Below are experts of layer 9 (counted from 0) of a mixture-of-experts language model. Rows are named router (the router's row for the expert), gate (a neuron's input weights, with its number), up (a neuron's input weights, with its number) and show model dimensions 0-223. Each number is 128 + 24 x the weight over its row's rms, rounded and kept within 0 to 255.
After each expert's rows: "comes after" lists some tokens at least twice as common just before its tokens as in all text. This comes from a sample of Wikipedia text that the model never trained on. Tokens count by the router's weight.

# expert 61
router [103 134 147  95 152 129 174 105 173 150 111 121 142 112  80 124 133 162 130 134 118 127 135 140 132 121 150 152 116 119 140  84 141 126  95  83  94  84 113 121 139  97 126 129 129 168 127 129 140 153 141 162 123 131 107 146  81 108 162 154  99 137 137 103 108 128 166 126 142 127 121 113 126 115 129 112 124 111 150 154 124 123 150 108 130 141 132  99 121 129  89 130 115  98 135 117 172 133 150  92 117 157  90 163 140 126 105 144  75 140  90 143  97 139  95 144 121 108 115 170 139 142 109 121 149 144 129 139 107 147 111 166 115 125 153 138 136 161  75 129 152 156 129 173 184  45 139 141 165  93 109 124 152 158 142 151 124 128 134 116 137 114 158  83 109 117 119 131 144  92 125 161 108 132 110 153 135  79 132 162 132 110 118 141 156  99 177 129  90 107 128 112 164 158 166 109 123 104  76  91 157 120  90 108 144 163 104 123 137 114  81 143 109 140  99 170 133 141 128 138 170 142 144 119]
gate0 [100 154 124 137 129 147 110 136 132 165  88 129 142 115  81 115 128 134 118 139 117 114 114 122 118 128 156 142 100 143  71 125 114 127 130 123 149 132 143 122 125 119  93 121 101 107 103 143 141 123 115 105 109 146 141 137 173 135 129 131 139 121 114 139 129  95 155 128 147 122 149 118 117 158 133 123 119 118  61 127 128 154  65 124 162 136 129 127 144 106 122 154 126 164 131 118  91 158 177  96 122 133 183 162 130 135 117 113 168  53 123  97 101  99 109 121 150  89  77 109  94 140 109 124 157 129 130 102 140 103 133 129 125 108 129 186 182 135 136 147  88 145 121 161 121 141  58 129 121 159 147 153 126 106 149 140 139 111 170 167 137 152 130 112 148 174 109 122  65 183 140 100 140 133 131  94  81 133 170  67 132 109 135 123 145 140 121 118 120 136 122 124 133 130 137 142 145 189 140 118 135 141 115 100 153 119 107 105 119  80 141 125  90 153 140 125  97  98 129 142 140 108 135 153]
up0 [120 166 123 168 143 120 150 144 102 146 137 109 154 148 125 138 142 103 131 129 128 134  99 123 139  89 173 128 165 106 109 143  87 135 149 106 186 123 122 145 134 152  97 111 132 102 128 139 162 125 116  96 165 132 123 142 161 138 183 140 114 139 101 124 110 131 115 109 115 146 129  60 127 104 120 167 134 161 136 143 168 115 149 126 162 151  85 181 132 127 103 102 115 125 132 136 133 119 126  67  78 154 132  84 139 143 135  94 125 156 191 127 142 163 145 138  67 128 105 129 140 130 127 124 171 119 103 109 126 133 123 153 152 121 129 175 127 143 142 113 131 160 168 147 125 120 140 117 140 135 118 120 108 124 108 100 101 131  98 138  85 124 131 121 141 132 120 102 131 122 124 129 136 109 184 128 125 142  77 167 117 115 113 105 124  80 149 133 147 104 186 154 156 120 115 110  38 119 129 121 104 152 101 145 145 121 137 105 135 126 155 120  96 119 145  98 166  98 138 129 100 105 163 140]
comes after: ",", " New", " in", " at", " St", " University"

# expert 56
router [152 120 138  84 116 166 157 130 109 123 113  94 148 136 134 158 137 129 107  99  86 156  92 100 114 122 131 163  95 120 117 116 180 173 132 160 125 126 112 109 148  95 146 154 145 166 102 142 158 115 103 169 177 139 103 146 144 106 146 131 109 116 142  99 140  86 154 120 144 133 143  84 104 190 152 150 140 133 126 135 139 123  91 177 126 156 110 123 113 136 104 121 118 115 164 156 148 127 104 123  98 108  95 154 115 143 162 122 149  95 141 149  78 117 144 166 122 100 122  81 146  98 147 114 109 146 103 146 130 137 186 103 126 127 121 107 119 137 134  95 113 156 133 179  88 108 125 146 145 155 130 141 141 110 142 112 145 158 115 110 146 122  79 138 138 167 122 121 148 103 150 125  92 131 113 119 111  86 128 154 143 133 128 114 163  85 150 101 138 133  82 105 156  95 151 129 103 123  87 107  92 132 132 136 154 130 145 157 117 128  86 128 164 113 140 125  81 132 118 104 149 153  67 135]
gate0 [125 117 134 193 134 116 136 113 139 157 163 123 190 156 108 127 137 132 126 129 125 142 116 131 119  82 116 111 124 134 110 132 129 134 134 129 115 106 108 120 127 121 142 194 129 132 143 133 123 154 123 100 132 108 104 134 156 102 121 124 151 142 130  69 132 163  74 135 126 116 142 167 130 124  89 138 169 105  88 130 114 117  80 144 130 150 140 157 141 151 142 116 128 139 100 149 139 131 131 135 128  98  99 144 155 156 138 128 145 113 118 114 154 111 147 119 147 128 142 130 114 119 128 117 129 109 159  84 143 112 146  71 134  80 115 139 129 139 126 125 136 147 105 128 185 122 128 124 131 117 144 132  56 138 128 133 180 106 125 149 122  96  94 159 122 120 135  55 122 168  77 136 165 135 124 120 126 140 140 149 144 117 138 174 129 108  78  91 163  39 148 129 125 106 116 132  84 129 128 147 151 159 130 122 137 125 114 108 127 144  73  97 101 121 142 142  62 137 128 139 111 120  78 156]
up0 [154 140 132  79 144 145 111 117 118 133 127  87 145 132 129 141 111 153 134 103 165  84 132 118 141 197 183 126 142 107 124 143 160 109 117 134 114  99 140  96 125 114 116  95 151 126 145 115 151 123 121 121 135 144 159 102 131 136 129 113 132 106  91 133 151 123 160 106 147 157 131 122 131  93 100 130 126 187 134 136 133  81 161  86 128  81 125 128 164 132 117 128 122 127 133  96 121 132  74 127 130 115 109 126 150 119 111  96 142 134 126  96 127 146 124 126 111 113 135 124 130 123 136 132 139 100  56 128 101 132  73  72 165 112  65 123 134 190 125 132 119 149 119 139 124 137 141 143 131 120 173 113 202 122 155 116 107 195 186 129 107 180 121 102 125 129 111 145 162 133 137 117  78  95  76 120 149 130  92 151 117 168 143 130 131 142 116 101 132 123  95 124 134  94 160 110 140 171 144 110 105 111 136 127 127 129 150 130 129 156 138 128 135 139 146 139 140 163 135  97 124 127  91 145]
comes after: " in", " the", " of", " World", "'s", " War"

# expert 36
router [105 139  96 139 101  99 137 142 130 121 122  99 112 136 155 134 101 113 119 129 157 150 100 114 117 129  78 130  98 150 109 145 118 103 162 119  72 142 151 115 116 133 147 113 157 131 146 167 147 109  93 152 160 119 131 115  92 110 100 140  74 115 143 119  93 169 113 118  92 127 148 156 142 126  94 102 114 137 109 134 130 123 159 159 101 145 136 129 152 117 127 159 101 176 146 143 102 108 131 124 148 117 162 158 153  82 130 139 172 166  90 148 110 133 109 118  97 133 142 140 111 119 152 139  88 121 144 122 153  97 136 128 157 124 161 155 131  88 165 119 145 118  88 129 107  78 153  98  68 114 117 185 115 126 131  89 123 154 146 127 144 134 122 139 151  71 158 178 141 141 146 180 110 130 126 121 138 161  88  81 156 120 142 143 113 173  75 147 109  96 153 139 115 125 102  98 157 139 140 124 103 119 140 145 121 118 163  92 129 141 104 167 118 124  82 119 116 102 138 108 112 142 157 138]
gate0 [128 111  99 138 142 123 137  52 127 113 147 143 139  95 128 130 119 108 168 164 120 136 199 107 117 114  79 150  54 150 133 122  96 136 109 136 117 170  77 104  93 139 109 129 131 135 165 150  89 125 144 111 151 147  98 127 135 176  89 114 114 129 132 156 120 110 158 145 133 155 126 147 121 168  97 116 148 141 133 112 131 158 152 123 115 127 133 165 181 135 165 102 144 112 155  61 163 136 101 119  93 108 137 120 169 125 114 150 132 159 114 120 142 152 111 107 174 114 126 129  92 117 116  99 175 134  92 140 165 133 141 155 147 132 113 120 129 137 120 129 133 143 158 148 127 123  99 118 144 119  96 122 124 105 130 154 141  83 124  96  49 144 189 121 134 136 156 171 140 129 128 124 114 115 130 125 120 136 130 111 125  91 128 150 157 128 132 122 141 119  99 153 126 117  89 101 159 125 133  79  94 114 127 140 125 166 138 121 122 128 163 155 146 103  99 149 138 139 145 119 150 130  99 103]
up0 [130 184 193  95 161 165 109 206 142 128  97 115 129 194 120 126 134 165 120  91 140  74  61 135 130 130 140 122 169 123 143 132 132 144 153  86 137  92 176 140 157 126 128 114 109 137  83 121 145 148 126 151 108 138 130 125 102  90 126 137 162 129 104 128 142 121  88 152 125 115 141 144 159 114 114 140 129 111 128 157 132 129 124 109 134  98 129  86 120 135  68 148 135 156 123 142  91 133 135 128 193 148 127 146 101 127 149  86 130 118 146 114  87  59 129 156  96 142 148 122 144 145 155 126  40 117 121 131 110 139 141 122 119 121 126 146 107  94 131 100 132 107 107  71 112 142 167 115 110 142 184 142 129 151 117 102 129 128 123 160 153 155  67 148 108 125 116  89 133 143 126 156 125 117 108 123 118 130 137 124 125 142 116  95  92 119 129 143 128 128 132 105 126 122 144 106 119 132 120 116 123 145 157 166 128 103 128 127 138 128 134 110 148 132 132 120 126 130 112 138 108 124 150 153]
comes after: "\n", " |", "|", ")", " 1", " 4"

# expert 24
router [101  93 129 135 107 114 121 135 141 143 124 121  91 151  91 118 132 165 103 138 125 133 102 112 128 116 108 122 111 158 114 136 145  88 138 124 130 137 139 109  88 140 156  99 153 138 149 142 139 108 121 144 155 138 109 126 128 112  79 109 121 161  98 158 102 147  98 138  88 103 109 134 133 147 124 121 116 110  94 110 129 121 136 152 128 151 142 123 170 109  80 173 131 177 134 128 112 137 166 110 142 152 174 150 155 115 111 149 125 143  54 113  98  91 126 117 108 121 161 147 141 124 145 126  91 147 153 121 175 106 165 162 184  95 150 106 140  84 139 146 127 114  70 125 105 106 132 126  96 134 111 111  91 182 108 142 107 168 139 142 129 164 141  97 110  98 143 168 141 132 131 138 146 172 148 135 114  89 113 114 126 121 120 115 123 159 113 167 147 134 164 164 117 143 128 122 146 136 141 109 114 137 113 156 130 116 168 122 153 135 110 210  96 136 120 156 142  92 124  65 145 100 142 155]
gate0 [ 96 150 115 128  98 140 113 140 170 114 126  94 142 125 117 149 124 124 149 118 130 131 178  65 136 142 114 126 125 133 128 146 125  99  96 148 121 119 135 128 115 137 178 126 127 136 108  66 113  80  72 126  96 118 115 146 101 145  97 135 115 155 105 105 123 131 159 114 106 133  96  90 131 123 129 136 155 124 127 124 128 120  94 135 125 126 174 121 111 140 127  78 122 136 104 105 118 143 146 128 146 128 118 161  97 157 133 128 129 137 127 105 139  88 127 128 137 128 106 153 132 187 162 156  95 163 116 121 101 137 177 159 121 127 108 129 121 141  95 149 108 112 131 127 114 178  92 206 139 139 138 129 114 127 130 116 119 116 138 161 106 204 101 120 150 135 201 157 155 134 161 162 100 126 177 131 140 137 130 129 148 132 160 129 138 114 134 160  92 144 131 116  73 142  99 106 121 124 189 144 194 128 114 108 125 181 131 125 128 123  95 166 120 124 136 171 114 135 140 124 132 124 129 133]
up0 [157 132 174 130 168 113 127 115  98 126 115 184 142 129 161 120 102 125 118 119 144  98  87 147 104 120 167  93 120 133 125 112 122 111 122 110 122 125 126 134 138 144  74 128 122 128 154 156 120 143 162 129 129 148 131 112 169 119 131 111 134 113 155 112 161 126 113 138 142  98 136 136 120 128  91 146  88 112 118 128 135 137 116 177 142 129  85 141 106 127 121 186 124  68 138 145 127  97  95 108 169 141  97  72 175 120 173 138 151 139  95 116 135 144 150 132 110 101 127 131 132  96 122 105 135  69 121 130 146 129 110 126  96 128 128 117 153 121 123 146 145 146 123 141 113 111 127  73 105 142 128 103 139 129 111 176 148 144  95 117 143  79 140 138 145 137  35 119 138 157  94 106 146 157  85 128 111 159  92  99  84 114  92 108 115 159 115  85 148 110 180 129 103 122 149 134 122 185 108 105 125 162 130 145 140 113 153 120 125 117 155  77 151 130 158 107 126 124 125 137 161 128 125 138]
comes after: " |", " 0", " 1", " 2", " ", " 4"

# expert 55
router [130 135 156  98 139 181 107 119 135 155 139 152 147 143 130 100 151 133 121 128  99 112 134 166 124 114 130 105 134 106 148 122 132 131 143 111 120  90 123 159 156 158 136 101 136  87 125 142 120 165 118 124 142 119 142 120 105 144 154 131 158 104 141  88 114 169 149 168  87 131 140 142 178 116 116 151 115 182 171 100  72 104 116 117 141 117 128 154 148 129 143  80  95  85 102 133 121 119 149  87 111 136 127 129 113 176 119 140 113 106  79 126 159 172 104 154 113 147 116 153  92  84 117 125 150 144 121 147  95 119 109 106 130 140 120 148 116 164 103 107 140 120 152 125 113 141 147 178 106 108 145  77 177 102 136 149 118 127 164 119 151 124 145 100 116 178 131  96 122 128 149 144 122  92 153 139 122 106 164 132 146 121 140 145  99 132 135 129 116 115 119 121 126 163 115  98 139 114 135 131 154 148 152 135  88 177 127 122 126 173 170 123 148 177  94 146  78 105 173 121 171  76 115 104]
gate0 [101 128 120 138 124 128 109 124 154 111 213 123 123 129  96 118 122 127 133 155 131 125 134 132  84 149 125 122 115 129 128 121 158 110 169 194 119 128 155 127 111 114 138 141 124 116  89 141 129 124 122  98 101 126 130 136 130 130 106 156 160 142 133 139 152 166 121 126 130 150 121 126 129 128 101  74 136 154 129 118 129 125 130 130 133 130 123 169 128 122  98 139 130 100  36 154 141 156 144 145 143  98 130 164 135 126 130  97 125 133  89 146 122 117 128 129 129  65 154 135 121 155 115 123 151 128 180 134 131 123 140  91 129 126 111 125 119 152 118 124 127 105 106 138 145 116 128 127 101 137 117 110 133 119 117 123 113 157 130 119 126 135 187  82 144 166 124 137 123  91 111  97 134 126 134  38 147 132 223 147 144 119 183 126 134 120 131 139 146 129 142 133 116 136 131 194 125 128 132 146 119  81 122 129 121  83 123 211 129 167 103 100 125 121 162 126 133 172 118  90 109 104 123 120]
up0 [ 86 154  95 128 120 100 112 122 115 147 198 138 172 128 108 127  83 127 137 125 153 132 140  90  94 139 135 148 102 144 130 112 158 133 136 121 123 128 125 118 133 120 129 133 117 111 117 124 122 113 114  99 107 104  87 103 150 135 175 152 197 171 132 130 131 147 130 103 114 132 139 143 126 126 136  74 142 120 133 137 133 154 113 136 126 132 110 119 134 108 153 124 132 145  93 132 116 127 128 132 139 138 125 150 143 146 140 104 126 136 114 134 143 120 125 123 111  99 171 149 131 127 105 128 166 133 187 134  99  88 108  95 145 128 104 150 110 141  68 116 113 126  99 155 134 120 135 142 114 116 114 139 148 119 131 123 142  92 144 130 139 139 132 107  89 129 124 134  87  89 127  92 114 126  85  39 125 158 151 161 148 124 182 100 126 108 123 103 163 134 127 134 104 154 147 171 118 145 121 137 130 128 103 106 118 125 122 214 136 181  85  91 126 121 183 140 156 190 129  69  89 127 133 130]
comes after: " \"", "-", " (", "===", "/", " un"

# expert 48
router [101 111 117 110 122 119 135  92 115 116 142 127 152 172 114 148 141  93 156 130 127 194 125 121 171 163 158 112 128 131  98  98 100 101 114 146 123 126 138 108 120  99 208 127  75 152 140 170  82 111 147 156 140 153 148 110 123 106 136 136  78 168  79 114 134 100 123 133 127 155 118 126  99 103 141  85 123 119  89 123 182 149  94 151 157 121 120 112 131  99 134 138 103 120 129  76 116 133 140 106 153 121 158 161 134 161 149 157 136 125 110 146 129 117 129 147 118 128 101 130 134 173 128 168 142 137 126 161 180 131 161 133 116 125 144  86 101 117 149 147 119 151  92 142  95 121 140 136 132 171 101 162 109 139 104 162 102 173 144 132 136 120 106  74  87 138 118 119 129 128 133 130 107 172 102 128 106  73 121 125 129 136  91 100 144 111 104 111 158 112 112 156 156 126 115 121 153 154 139 104 119 103 133 143 141 121 137 114 117 130 132 151 109  80 104 118 177 105  83 122 128 124 140 141]
gate0 [ 96  74 129 129 133 127 146 128 133 124 112 146  92 125 122 130 165 115 130 125 128 119 113  70 142 118  90 132 130 128 143 128 122  56 146 187 127 132 161 129 128  67 152 124 122  93 162 116 121 133 128  73  93 160 142 126 108 107 127 137 126 223 128  79 145 127 108 108 116 150  68 136 195 137  73 179 130 114 125 129 107 126 155 140 130  92 112 156 171 118  93 127 126 157 152 132 147 131 148  83 121 156  99 129 123 156 132 154 135 144 203 142  94  91 113 113 107 127 135 125 107 127 129 150 134 126 134 126 119 119 122 144 107 165 163 122 132  94 153 128 138 106 107 122 128 129 126 155 128 140 164 129 135 143 138 139 128 107 157 137 126 148  89 117 129 104 128 121 142 131 196 124 102 125 129 126 127 107 117 119 119 133 137 113 134  74 141 160 128 142 113 117 169 134 116  99 126 145 107 160 126 127 122 113 165 170  86 123 115 130  89 136 136 114 104 165 137 160 135 121  99 138 141 121]
up0 [123 122 136 125 127 134 136 122  95 167 112 126 128 132 169 117 117 102 138  73 125 120  86 126 132 127 131 135 121 145 125 140 150 126 130 121 128  90 131 108 141 132 158 115 183 160 149 129 160 135 108 146 112 129 150 128  74  86 133 137 159 111 169  99 119 120 133 161 142  98 149 160 123 127 140 151 141 153  96 138 141 148 123 101  84 180 118 172 110 178 125 126 112  93 123 111 119  78 124 159 177 118 146 125 119  53 119 117 125 119 113 107 171 132 128 166 111 125 108 159 131 129 146 135 123 120 139 149 124 157 124 128 132 145 107 208 178  90 123  82 167 140 160 132 139 128 147 122 122  49 126 128 140  54 113 130 114 129 124 132 134 123 128 131 173 127 133 138 120  95 132  70 124 130 110 124 126 127 136 126 110 129  84 105  90 187 104 131 136 127 143 119 130 125 136 134  87 160 185 135 167 132 126 148  89 157 133 155 103 117 108 120 115 116 138 121 100 124 122 146 141 116 127 109]
comes after: " |", " ", "–", "°", "/", " United"

# expert 32
router [130 144 141 107 120 135 159 142 116 158 102 151 179 151 166 153 141 159 144 104 127 126  81 131 137 133 137 151 130 134 116 138 131 182 108 159 100 134 125 114 160 125 156 159 127 154  94 164 148 139 143 113 132 164  92 171 129 113 111 102 122 124  96 103 125 122 134 131 160 124 120 105 104 121 130 161 133 151 142 127 152 108  97 135 138  90 106 115 127 160  93  79 114 131 121 141 162 103  74 130 103 105 137 139 129 157 149 110 131 120 136 119 132 189 135 145 149 145  98 123 132 109 108 136 122 134 139 146  85 178 122 129 133 124  99 116  81 105 142 132 144 158 156 106 106 146 130 148 150 145 153 120 120 155 138 108 122  98 116 144 155  92 146 153 126 182 113 163  81 139 115 123 135 100  91 135  96 105 119 144 127 130 154 132 166  81 115  92 155 137  73 150 153 133 159 131 112 136  76  65 121 143 125 175 108  94 111 127  96 127 132 124 211  96 156 126 106 139 138 120 104 140  93 122]
gate0 [134  99 103 138 139 115 136 142 104 128 148  91 139 140 128  99 166 162 122  90 126 128 145 149 130 111 131 124 178  84 175  99 181 130 112 104 149 107 138 115 111 109 116  92 132 127  79 155 122 106 139 142 150  99 133 101 114  86 127  70  94 138 127 139 114  90 150 148 161 130 165 159 190 137 123 119 123 105 112 106 166 114 160 142 119 126 120 101 128  96 110 127 117 111 121 125 128 116 162 139 150 105  89 132 115 105 141 127 155 145 110 124 176 127 129  70 131 128 183 129 143 129 127 136 129 127 178 129 113 133 166 128 126 126 165 154 143 172  88 131 147 111 175 150 138 121 124 132 119 128 138 140 146  97 101 138 139 126  77 130 112  91 146 101 128 129 115 169 131  99 130 122 155 149 162  98  98 104 117 137 126 148 125 153 120  87 123 103 123 146 189 101 136 125 197 141 144 132 167 127 126 111 140 130 131 169 144  98 147 160 156 130  83 151 129 122 101 121  72 123 178 135 117 111]
up0 [ 95 132 114 112 122 130 135  92 114 156  90 143 138 128 138 109 106  91  58  75 131 123 130 155 111 150 139 106 166 128  98 163 147 124 162 131 126 142 135 181 126 129 147 156 114 112 135  69 138 143 125 125 122 153 136 175 175 129 124 151 179 112 135 137 149 114 110 128 114 157 116 128 115 153 113 125 155 121 140  98 131 114 118  86 128 166 142 157 123 119 135 158 100  96 133 108 102 121 131 142 124 151 164  92 128 164 142 164 132 144 124 145 109 157 129 119 121 123 146 129 116 121 150 148 134 133 145 147 161 147 142 129  84 123 114 116 127 124 110 114 127 130  95 145 152 140 139 134 126 190 118  89 125 196 148 144  86 108 141 156 127 132 145 116 119 108  86  96 126 132 129 164 134 158 104 134 131 168 125  83 167  81  84 111 168  98 140 149 135 140 151 105 124 129 152  91  63 132 128 100 148 125  77  82 102 111 114 148 155 153 113 124 151 114 134  89 150 125 127 123 152 121 184  84]
comes after: " the", " a", " and", "'s", " his", " their"

# expert 15
router [107 156 127  99 117 186 118  86 109 142 124 125 153 130 102 124 137 100 112 114 131 132 100 122 103 140 138 128 105  86  98 150 154 151 135 169 104 111 111 102 126 135 126 115 131 121 121 153 145 110  82 182 152 151 137 144 113  97 130 162 128  90 103 122 126 105 107 128 173 109 127 130 107 145 100 158 110 106 129 108 155 131 112 168 103 131 124 143 120 149 107 122 127  90 179 117 157 127  63 135 124 124 103 144 142 128 128 105  89 105 169 157 129  98 155 104 140 105 104  85 116 132 143 138 117 163 117 140  96 130 119 135 142 153 118 134  73 113 149 133 120 151 126 152  95 159 174 154 134 157 137 119 110 149 128 100 166 130 133 134 108 115 104 136 178 135 108 120 164 107 154 145  93 142  84 160 108 104 103  86 129 138 181 134 168 118 165  68 117 108 116  96 129 110 158 167 161 144  98  97 145 115 117 100 138 142 116 128 140 136 132 122 153 107 176 140  85 121  99 117 104 148  64 125]
gate0 [128  75 125 106 144 110 134 131 124 147 174 150 139 153 147 159 162 154 163 127 135 122 139 124 141 134 122 106 145 118 155  92 126 113 135 124 124 121 148 110 164 130 127 137 199 118 112 125 155 125 134 136 154 141 124 141 144 109 153 131 137  80 129 117 155 103 128 109 130 131 172 135 120 122 162 117 117  95 109 134 124 132 116 152 122 140 150 138 135 130 116 120 133 129 128 105  91 130 138 126 136 175 139 151 131  75 132 212 131 129 118  97  89 151 125 160 122 177 131 142 145 128 123  70 152 126 120 163 119 100  90 105  98 105 134 134 132 132 138 145 134  87 123 127 117 133 156 129 109 100 119 150 109 155 185 123 118 154  97 125 126 133 133 122 130  87 128 155  98 130 136 129 142 191  86 119 121 120 176  93 105 168  82 129 148  80 129  98 157 108 125 120 176 160 128 161 177 126 147 101 117 128 133 119 142 105 182 131 140 124 126 120  63 101 120 118 107  91  90 130 176 149 190 139]
up0 [124  85 135  73 151 111 151 112 153 138 149 122 138 127 152 134 192 123 123 105 134 142 166 132  74 125 155  78  96 131 105 119 130 135 162  69  88 108 107 155 121 134 128 104 136 109 131 155 145 117 136 149 128 111 148 116 136 112 117 117 148 110 137 107  96 138 125 112 131 118 160 144 103 127 130 127 124 141 109 124 130 126 126 152 105 145  88 150 126 140 113 142 127 139 106 128 100 121 129  87  97 150 169 127 148  61 119 142 141 127 127 123 120 134 126 167 132 134 120 156 124 115 135 128 189 126 127 131 148 152 130 102 107 141 129 127 135 165 139 124 143 151 168 128 128  79 116  88 131 121 134 143 115 145 177 110 108 225 132 142 125 132 183 150 146 119 129 108 124 190 142 131 128 169 153  71 116 141 155 121 116 161  94 119  72 137 130 111 132  98 169 106 182 143 125 136 115 128 128 123 149 150 167  85 136 121 147 109 144 147 128 124 114 119 110  79  63 110 132 126 140 130 171 121]
comes after: " The", ",", " the", ".", " that", "The"

# expert 29
router [168 148 137  93 137 125 189 100 110 125 137 125 139 156 109 157 147 133 130 125 104 111 147 140 109 120 122 148 124 108 174  89 154 106 116  95  87 107 111 119 143 113 124 103 117 157 160 146 153 168 136 133 104 149 136 112 115 111 177 165 127 137 175 117 121 117 146 130 147 139 149 108 143 126 120 140 110 120 168 168 153 115 136 132 158 192 151 153  96  77  68 122  97 109 138 118 140 133 146  86 163 150 132 149 116  89  66  97  97 114  98 146 123 132 147 159 123 100 126 148 103 130  99 136 147 119 129 102 133 144 127 156 101 157 130 102 139 152  55 123 110 126 169 155 111 105 146 112 119  71 111 179 196 111 149 123 123 146 113  95 113 133 144 105 123 145 112  85 128  95 125 136 124 134  99 131  93 121 141 143 140 128  80 132 149 124 179  99 143 146 115 146 149 159 157 116 159 145 129 118 150 101 136 119 145 107 153 151 136 120  98 131 151 144 151 109 157 129 115 132 125 148 119 105]
gate0 [180 137 130 131 130 123 130 114 112 144 115 107 123 126 143  76 140 136 146 129 121 101 180 127 147 117 113 107  90 134 111 124 135 103 100 132 100 130 142 118 137 119 155 132 112 143 145 116 111 117 127 128 145 119 129 140  93 150 114 170 128 126 136  98 121 145 202 177 128 115 133 139 130 117 177 111 153 168 142  63 128 119 150 113 134  90 122 136 170 103  78 128 115 139 119 125 149 159 121 131 137 120 148 117 145 119 134 129 125 126 144 110 144 122  68  66 151 155 138 143  94 123 119 171 117  88 133 102  98  93 167 159 141 123  73 109 131 136 129 195 169  84 182 118 134 144 147 125 138 115 127 134  95 158 109 126 140 134 128 129 154 165 174 134 139  96 141 168 100 123  41 145 136 122 127 112 136 106 118 132 195 142 130 129 135 126 108 100 127 116 138  92 105 153 128 113 173 118 106 125 153 125 165 131 114  86 143 105 131 161 125  90 127 133 104 150 136 104 132 161 126 150 124 131]
up0 [130 110 192 154 138 144 120  76 129 108 149 145  75 104 106 168 123 136 158 117 128 147  98 170 116 173 142 158 134 181 100 103 126 130 114 120 172 110 105 126 138 167 107 100 155 143 111 143 182 162 112 139 125 133 106  91 148  83 114 104 148 129 152 123 109 138  78  95 103 121 120 162 129 114 107 137 113  63 157 113 133 129 128 129  81 203 134 142 142 132 197 157  93 120 113 139 123 113 152 126 134 141 106 149 115 128 142 102  75 104 110 120 124 130 138 117 130 125 138 149 124 159 136 132 128 150 114 128 179 155 127 131 125 122 131 207 110 110 133 118  64 143 119 101  98 104 127 130 130 137 150 145 109 109 135 143 150 102 101  75 111 111 102 134 125 137 142 130 137 130 134 124 119 123 128 107 131 134 112 126 126 131 117 137  93 113 134 191 110 126 103 120 119 108 129 141  66 143 160 150 123 137 121 100 126 133 131 148 144  96 124 155 123 117 125 139 114 141 120 108  84 103 135 167]
comes after: " the", " in", " of", "|", ":", " New"

# expert 39
router [ 89  90 154 139 113 108 108 138 178 128  97 130 131  92 146 114 120 137 111 106 129 167 146  86 159 122 154 138 124  76 116 133 130  92 124 121 164 124 143  97 108 112 169  98 126 146 116 120 115 107 134 119 101 142 128 110 138  98  88 154 103 171 107 118 146 156  89 121 105 100 104 173 100 146 147 146 112  95  88 118 117 144  90 122 160 113 141  99 135 134 113 133 139 148 118  97 119 109 132  72 132 167 156 132 126 140 124 127 164  97  72 148 124  90 122 124 115 162 156 123 130 185 143 132 142 160 136 122 173  92 131 100 158 126 127  83 149 122 156 136 148 127 121 110 106 129 130 159 101 132  97 177  79 191 119 141 106 134 154 127 141 184 111 108 113  69 112 168 168 143 156 101 154 130 107 148 120  96 134 127 141 120 126 145 155 125 142 157 136 117 178 168  97 160 107 121 157 114 156 140 120 116 138 171 148 129 117 136 122 110 110 162 108 117 117 140 126 114 109 128 115 109 151 129]
gate0 [130 174 116 129 142 125 151 167  94  74 157 155  81 110  89 124 129 111 175 154 134 129 121 134 233 134 118 133 149  96 129  53 143 127 135 105 136 133 142 180 118  85 149 133 164 183  84 119  90 113 115 141 135 123 125 131 106 123 142 112 117 117 137 126 142 123 151 125 126 140  94 137 127  79 128 113 128 144  91 142 124 113 126 126 121 140 138 137 141 114 125 144 137 129 158 120 128  78  89 130 127 163 123 115 124 125 161 124 125  98  98 131 108 137 141 142 141 121 128 124 122 125  91 143 133 184 114 107 146 132 131 126  94 126 130 136 132 136 145 122 119 103 138 146  87 129  73  79  81 127 120 115 126 117 111 170 160 132  99 151 155 109 125 119 140 147 106  41 171 127 107 126  99  87 126 119 153 126  93 182 112 134 180 101 135 124 129 145 141 144 113  89 121 120 132 161 130 125 127 132 146 157 130 134 143 129  91 107 130  95 143 121 116 133 151 145 119  89 111 128 126 125  98 154]
up0 [133 144  60 129 175 122 119 122 122 103 128 160  91 120 112  97 116 102 121 143 153 145 145 113 164 136 137 129 195 123 125 116 141 187 176 118 120 136 129 155  98 132 142 153 154 138 124 107 112  84  61  83 123 124 130 129  98  90 114 134 118 131 130 128 129 129 150 109 155 107 100 117 142  93 134 116 128 123 116 118 138  80 128  97 136 132 141 137 120 142 149 127 152 116 107 117 146 114 108 161 135 144 141  74 150 113 142  90 148  87  76 133 159 179 137 163 129 131 135 113 114 144  84 121 171 125 105  94 128 141 126 129  97 138 126 130 146 137 181 145 160 135 138 140  79 101 118 126 103 120 128 129 132 127 110 106 126 134 128 155 192 129 136 126 131  84 165  85 151 124  83 112 152  87 109 153 177 106  90 135 137 131 152 105  97 116 135 168 137 124 135 124 129 124 120 177 116 123 145 192 129 126 132 135 132 126 128 127  82 130 148 125 125 190 141 121  71 142 127 124 128 128 105 116]
comes after: " |", ".", " 0", ";", " 3", " 1"